From a checkpoint of a small mixture-of-experts model trained on Wikipedia.
Size: 14 layers, width 256, vocabulary 16384.
Experts: 16 experts in each of 14 layers, 2 picks a token, a sigmoid router.
Training: a variant of Muon for the experts, 3687 steps.
Below are experts of layer 2 (counted from 0) of a mixture-of-experts language model. Rows are named router (the router's row for the expert), up (a neuron's input weights, with its number), down (a neuron's output weights, with its number) and show model dimensions 0-127. Each number is 128 + 24 x the weight over its row's rms, rounded and kept within 0 to 255. Numbers have three digits each.
Before each expert's rows: "comes after" lists some tokens at least twice as common just before its tokens as in all text; "comes before" lists some tokens at least twice as common just after its tokens as in all text. This comes from a sample of Wikipedia text that the model never trained on. Tokens count by the router's weight.

# expert 12
comes after: " |\n", " |", "0", ")", "|", "1"
comes before: " ", "|", "-", "20", "19", "1"
router:121145143132109117121140123128096135127109138170114156127152148126156110141123098103101111101131121129118133102151114120127147139091132138115156088129103154116179154100125133132117137122116079100147116139180117163153167137123133095130120148153140130094089123096110145154112094102098150137141139088136134118155128115106110135082117131088120137112114120144150131143094200144141141158101
up0:113111121138142100093133146158127083139135092126180120156114104127163159157143150149090179118094141140131131158122098136164130135093161119083122107135148130087117141132120126146131126166116098118105120099178105149150183078115118123105097115187091139160162140141150142141120077118149139099071105124110142107149144104136135085104150111092109121163135123140135142103133120099127144149141
down0:106151145145081145195147110108113121106157107156097183116146136106119122127133107133148071116106120136133121148082170111080137127137101108115148116183137138140132130094116149149134174082146119138106129119118154113152078139126165123103178127064125141131130114143131158102154167097125135174164151102092142121075149099114099109145162142167153149147109136164103163120158124160137085131123
up1:154153132167130175097072158120175101149175127122148134114105158142155156126140151126143147106138164129100139097121077126118147123110133160125175144126161154148145158105132130121116120134086107103115110148121130159080091153161102092142145118151105121135153120118101115091131126105130152135112116087150138140125163135121113111110163110131125140099118149141174130143138149179109110136150
down1:107130128094105125109145097156148122104140089134153166076104158150099101125149119118126092128124118129128082130110181122144097100131146153113081183117136142089174104105163113132160142112106140145171098090158167139141122145082164134165149123146118152162088143138096138118121127114118119125107154127098139129101135113107132107141177114117148144102119108130135147098163107149100137112128
up2:104108101144114115162127136094141158085102135127160136094128132128131156201098128112094146124096138128135114147129091137103146113117100181102117138134159163157118111087094174122125102122153093110117108136177130139162130117131114163122134110088165128123120125096134091168120103133152159085140135155118126139151105120161135134161120090133111143127107126090119141111131141142115169086165
down2:122150149128114132134151100140100093078116112135106137139116100131097139145119131116139140151147104131131083079113135123162151152131115186122145174146106139126137151130089102181094129127137149133104162176130133093161124158095122164134140134138105143129164164082114095162132118137111121126059146095141131153136133110136099143091123105108133092099126113157132134154122161107130093163157
up3:106135127151109140137150144109146129139164129116147123118154149161100136131144125198170106145092128133138117106129083144099171111155087120109111163142151164063145129117120143128123104134110153153125109134148100135157168139119079082190146128120139175151098153122112107133121119136157125128104134074151143109121099168136152132108090123104143141164123126126156145101120162139133130139108
down3:117166121148123115104155125108027174125103103113103105098141134108163122131136111103173091128067132162105134157117092165115101145099107142122132098142112149094118132154105125127144112132133127149115113123141139137101115115114160151152127154111157137142097143127149123142069166144151150138145200117144132149128135119135142131170122126119124112142149127120118086148117139134108064141144
up4:122141111108097139130146182136160139156148171161085164121164110129125110166114094122049174141149140085158151139105144118143106148107151083129082102173111108130123155126093108107116147133119128090140116106106156093169148165133135139108140136147155134145137170144138139142098099116129117130092141122118105136133122163124073085126155134129099108091160132113103127119156117130108147096156
down4:166124138091132157143134097160104134179161116163102100170105110107116144135112128109130098142126101124129117122167169086105098123138151142149120152158128100127118143146121119146132119145178135104103139133135141093105137131123093123186074136113143132084117078099129157145109161118124145103153129120132094125153126149159149125157159145139147103117152172142109107161092110140104111158103

# expert 0
comes after: " ", "20", "19", "–", ".", " ("
comes before: " |", ".", ",", "–", " |\n", ")"
router:142120148117146140137168122135156152118068074111124152166096145143122100151109114153174155136126126154134149095212139105111180129133103151134121146130129129104152136145145141105155128140090052080139133117150151131153121137136076117110171111128141125121126123117111108124112099137133115124123127071155114150121126139089111159130104087122100142133127145156141143143103185170065143123081
up0:091136115149078160159147142134114168121109098104119148135098150117125152169114115125083134081128158122109126126098120150094147113134131134129081127148128077178125180126121183113121113117109086130123153104199124166138141133132156100140076152148106137143098076108127158132120136137147126113122151148144130078136136120147126117141133134118145126144153093118130129116187174128106123099133
down0:108128155145128159137147143127160087131112141160144119142164111098122134085148102097138132132117098120142113137134114145136161153104103121119124164165150119146126136133145113138161097088128101101125106107108116126101114123120141158131133135128153088130170187114106107146115133142166106172101086128159147079117111099134135140132121151134117117127173153070108059103100108114129160134106
up1:138153098145112197108124111106133142139100114171122141115131151145144133184164151189106127116144118147157116123139088130117127120130141098098179123129072104111132156121123128100143112118130152078102190125140134130119097125120145097133123132135105131114158095162133137120122117111177140137133157132138133159127155141095114102113112138091099202153121125102135113127145149119121123142125
down1:147130135113116104156121133122116127094146164117132161122127103136110127146126144131088096148135125092161135129108159132134130152172149121144117133078193100137095112112130092141132146127088127117114121133140138153092156123120087129139114088134148180136125119131146108141110127107192137091114116141130087119101146131134107105151119093101136174127148124154147109126151128138130128087090
up2:092146127135117113149157142150125103117142144158137154141150130122103076112109124104154153125149146121126125149111149125108141144128101116102126135148130111130143165139140114125083106084127115178135161102075155122160146131131136133146134101170179128107104108094100144137144159119170105156152212141150097115148054192136105136109100164149083117097153118142136126137131122123144156135165
down2:081138101141095079160101129092138100138141146153174118132147170185155181134139110134128145133188128109163130170084139130106110103119128142127083141151132119108126106112144097158147133131129152131094151135147127111147125119149119102116163161138113140132094099105135148130154112160128147146147143088125157114109093117125126133137111159130064146094135110120134138123147129080104087181154
up3:139124120124165120132121144130133130150146143134138123150125143147137120140132054108141113153118146102136101153138091138119111106103126100083123100138127159108120069110101146142141075115131143126064137101166069077153091120199137094077163118134120133100104100136110108191140119118159161118082129126123166109165177170097127127117091145121136160164119116169156130126162112146155102170144
down3:090105160174143152153152112116127129143130135119104098125134134104157197130116070137116130119114089150125140135121113130113102151141154124136100089135158084151096131135121112122151094090123161121130086121147138171096143150120125128141105097105078090140120139143145099128095108166155145141119125099147117116110088161103113130155101148160131115134155136129158130119103126110153144106048
up4:132131131121137115109114111089113138131147108121142107098108145171160114143111136159134134112144139122125214153111115126113116156153160141118144153089095195134130116157118123135161162137157109091123122168119139127134133180160084073102142148132130111130125137144110143100082113124153113125122135123156092130154120162122125121085120135130164133140072155139120136125179117145069176126117
down4:131128180131149118107164150123148155125110131094118144147097166150163137106141117142079133125140133074149097100125104122126159117158150088101159089134109080116109154094141159136112108108087126112123121140120135126111140114115122162123097201151103108175130132120119116148120112125136123083135102141109160154135141118110094075170143113131140152151131106124146164151131090134131102116126

# expert 2
comes after: " the", "-", " a", " The", "'s", "=="
comes before: " of", ":", ",", " in", "\n", " and"
router:107144093127147155188132109152096121130128148136146137107166111165124110159102104096128131136130101126149125112110136137116106144090140146138116130140092117114149177133145130108152144129080130110119130148104111150150106108101098082132142102096144176087104097106123151086095107117110122089100161085133089160119094098114141139101107091133141124155170145168145118144134160111102133120099
up0:166095088111109173181122110169170145160128144116088108126163102140147124152134113114118176116127144117113101086119139136147137148148094107152160134117123121139125147112131149116097124143135118123111118096107082134119156106116118077133131119110080140130159101095148119151095118165153140105153155141123103136133086116144092127067093129159119154133143109136149127153129150143113175171141
down0:135114098142166181117049128136172136139153093125143129098121109110145189126126175147133120157081088144146100114109153120152127135133114149144149117120130151105082121123100150120126102136124150172107089133122121086109107092131150166157160171136116101123122124129155136106093103126110122124120151152153181086148124158103102102116097148166117097110150134132091131127113106103159097161135
up1:113142101131153119153138149112119121104111163119161148180105084116088133093148148100154113088113150123155104158133133126113149130133103144138102109147184103155131132114136133100124168142126122127116171131121108114139118124118123097198096150104119134145145153162125162138112062139076153135123135116136137146115161132158132096086141135160078155141146160151106091142114132133118101106168
down1:138124090145117150138130160142054159101188141124107110113142143140058172107106107098140127114127104155171146075111150125108099133157151131121084190117128102127158093150124160114106137158154113110139116115091154138136123119187140143101148093128120129116128163155114137127129128137132122090137188123177139103107123114096106129148155113122128109122122141075127126125145155133085145112170
up2:108115130174119121131120104119108143060146109102170145137089129127155107133129136105081103108143116091126160126101109141157151164073112170149137104120141125105122141150101095144101140160096144108115114119172128127162111129154138162135100091125151155046112112166111176121109147155126113113108119126126139104137104126130076132178149131114160119111145120136108146173116147128117148134118
down2:189121107107149139118101123081132127174161107116122132129081136087112126111131093164155119102137166145157147150130149081110140162109108116107159171135165135111142122170172111135120135140173110069163118111112188136096108139100098116110165135140165140127135111123105152116126117116115127097086092132174092101098131084125125130119114149156134112106131135142125132095142135127137147138127
up3:113133151153157122144173118159134127134138133105129134174149136124138121107123076114117148113159159141145136114121175169162128122091115133166131106142121090140132154076102111170115117116119093139134079164129169143097111168138114133136116108135101133102083113186109116161152147127127134097162155099095148134098131109093118130126086152124123153126112137130120094119102130133156160135163
down3:152171071137115138104120157129149099137129126173129134100119132115133133068162130106132151112131137116107097115129111140183187135099101094140132142132151092110136164168160128090086111095134122149119133117112126125126162135121106141131180134157076129114085100150135114135155187131097145113126152148132127117134133128139089112141096144102143144103099162171152143112127114140119127146114
up4:165138113125128153139124135143094156094131124132118105137133099075122097119099137110113167154135101146138131083174177162104100146108165185133130109130113157130090086101103126103157174133165155136134190146140140137117100115079139117168147096144173136112132100121139096103124141151088126141107106098124139123162127143104120137151089120100192134087220105158145136136131121190155083104160
down4:145142150113127126079130144131125109092129088135114134134139153106134130117134161094077090082134204106136127126135073135127150144105109124151128112152149114107147134135150133127089129113110182109156110151136171144126167076140119127134131129109107106106150116116147097182129109145106120140164108120127134088168153165162158081175103120111110121176130089131120130137151106131163149146110

# expert 14
comes after: " |", "|", ";", ":", " January", " July"
comes before: "20", "19", "1", "18", "2", "0"
router:084112135143130106115152121168141155113098152148163183153135089136154105142118160093108135157127113108127145121138138104102133160130131094097139111115128130171122129122118117128171166167126131097115071129120117133145112140137125111130126102149180159139162105090117119135132114136080110136118169112118116165138125137105134142125106110102077143122134133155137117177118151122121110146106
up0:138108104083122155177125127150159127127128124171153135142101117107129165122103119088132139126164107154159122170108133153107129151114072099120143115099105103141138155134105115159159103173125113087110181134111109115083124122144107087131142159131151125131160121130087130100129098115179129140148117118142123096099143133146112124122155139127086111132132160141135090138089152124181150120090
down0:126130165148099104138131090109162110102122100167132114095121099121155113069137110140120122127118079113140174120121087113123103134147155115107118134112190128151077157132162117121127102151111094100122155142115156132113130135157154113141148140109147143127144112128179126098121106121167137150131143129130131104134091149105098143095121109104139176138150103102114180143139107119155150119095
up1:116135163151107099188134099107128141143105137135065088129136091146127099120118104140119142148151141123091146101132128141118119156149138146106108148150131192125139097154089129135118115149113163138141211165144124120150159120184095185141136148137135099116114100135093131094137091128132115110142148151147101135138095143161139141117088112153109093138148146101128104135117141116162116113151
down1:204174125082154103129158168117115137125107091123106119157112150143134136147112131115138095129138071124134100117127082091166141147109157106123111140088157126135133143137139160136120148074145077124140125122136111117092145165084148116119161118139093126079078147122109133158124170108136133142112139140134136159147177139138112106124057157098109124169109137143126132131126129151150152182123
up2:112109107142150085125147123117102144142141103109133172086125115121136141112148148104138139105168115140136127132123064127055087105103130125131097107150093170166160161101156145124169078142135150114145109140128134132131117119177155112153143157145073119125089128104155137118111115136127135137107141110129140131150129159136110153147134152132118136162122138170162136071148144099126125149139
down2:138092127127142070110109114120129139129116120085144200152113127115143117158135159126122168123143101171143107138120096112151152152117141153112147086127098124137147155126154147122086124202137133165132142093119171081132140122116113135136137102127137115129155146134115161116056123110112130138142148094108150087139125101140171134134177166074094146150126102153112153119126116156122123129137
up3:066137145076140132106138111138150114146144119134129132174133094134192135150125139086175139140142135106079092116119087129110132145149135159115119116181124128146158129144154076118143137162123128089149136171121134105194163126066132128140145136175121115120111133110169083177144106149116126144116154117124113140133098145087126140117104127134136179116133141139124132065138106106137158093104
down3:138130174156112135148139097158110108165167093134148145083120115104145120133150138110091116077112156115112121143121205133144122142091116125123132142121162164121133122161118129148105104113151151145135130146174163137078140131132097107123120138177135123159168140127139114121133124156154098141153127145095096175115104135109147106137106123141137103143110146127086130105163053176122099139147
up4:087109146147088149140131095164106133127131122069137144151099113169116168123113108139173096144135129152105091145140159107147110121112150148144138174125143131153137114106168118094168129175116138128138135122120131139185173124136158145104151145132136134128136140082117099134178111117128085107095128175101131061178082138161137165146071146124118120141108158074095124157139129144136123153148
down4:125138127138126079125110125157133162163180167111131152133121185099119201118133149135100129152134131148127114100097154155116131168132125139129128112094107109140093151174147113156113114109110111101114171121132134139105140147125119167151121182113157150168111133118167120081130142156090156170111114119085124146080098129149152120127103078167146140122137146094138157155144136124105119081157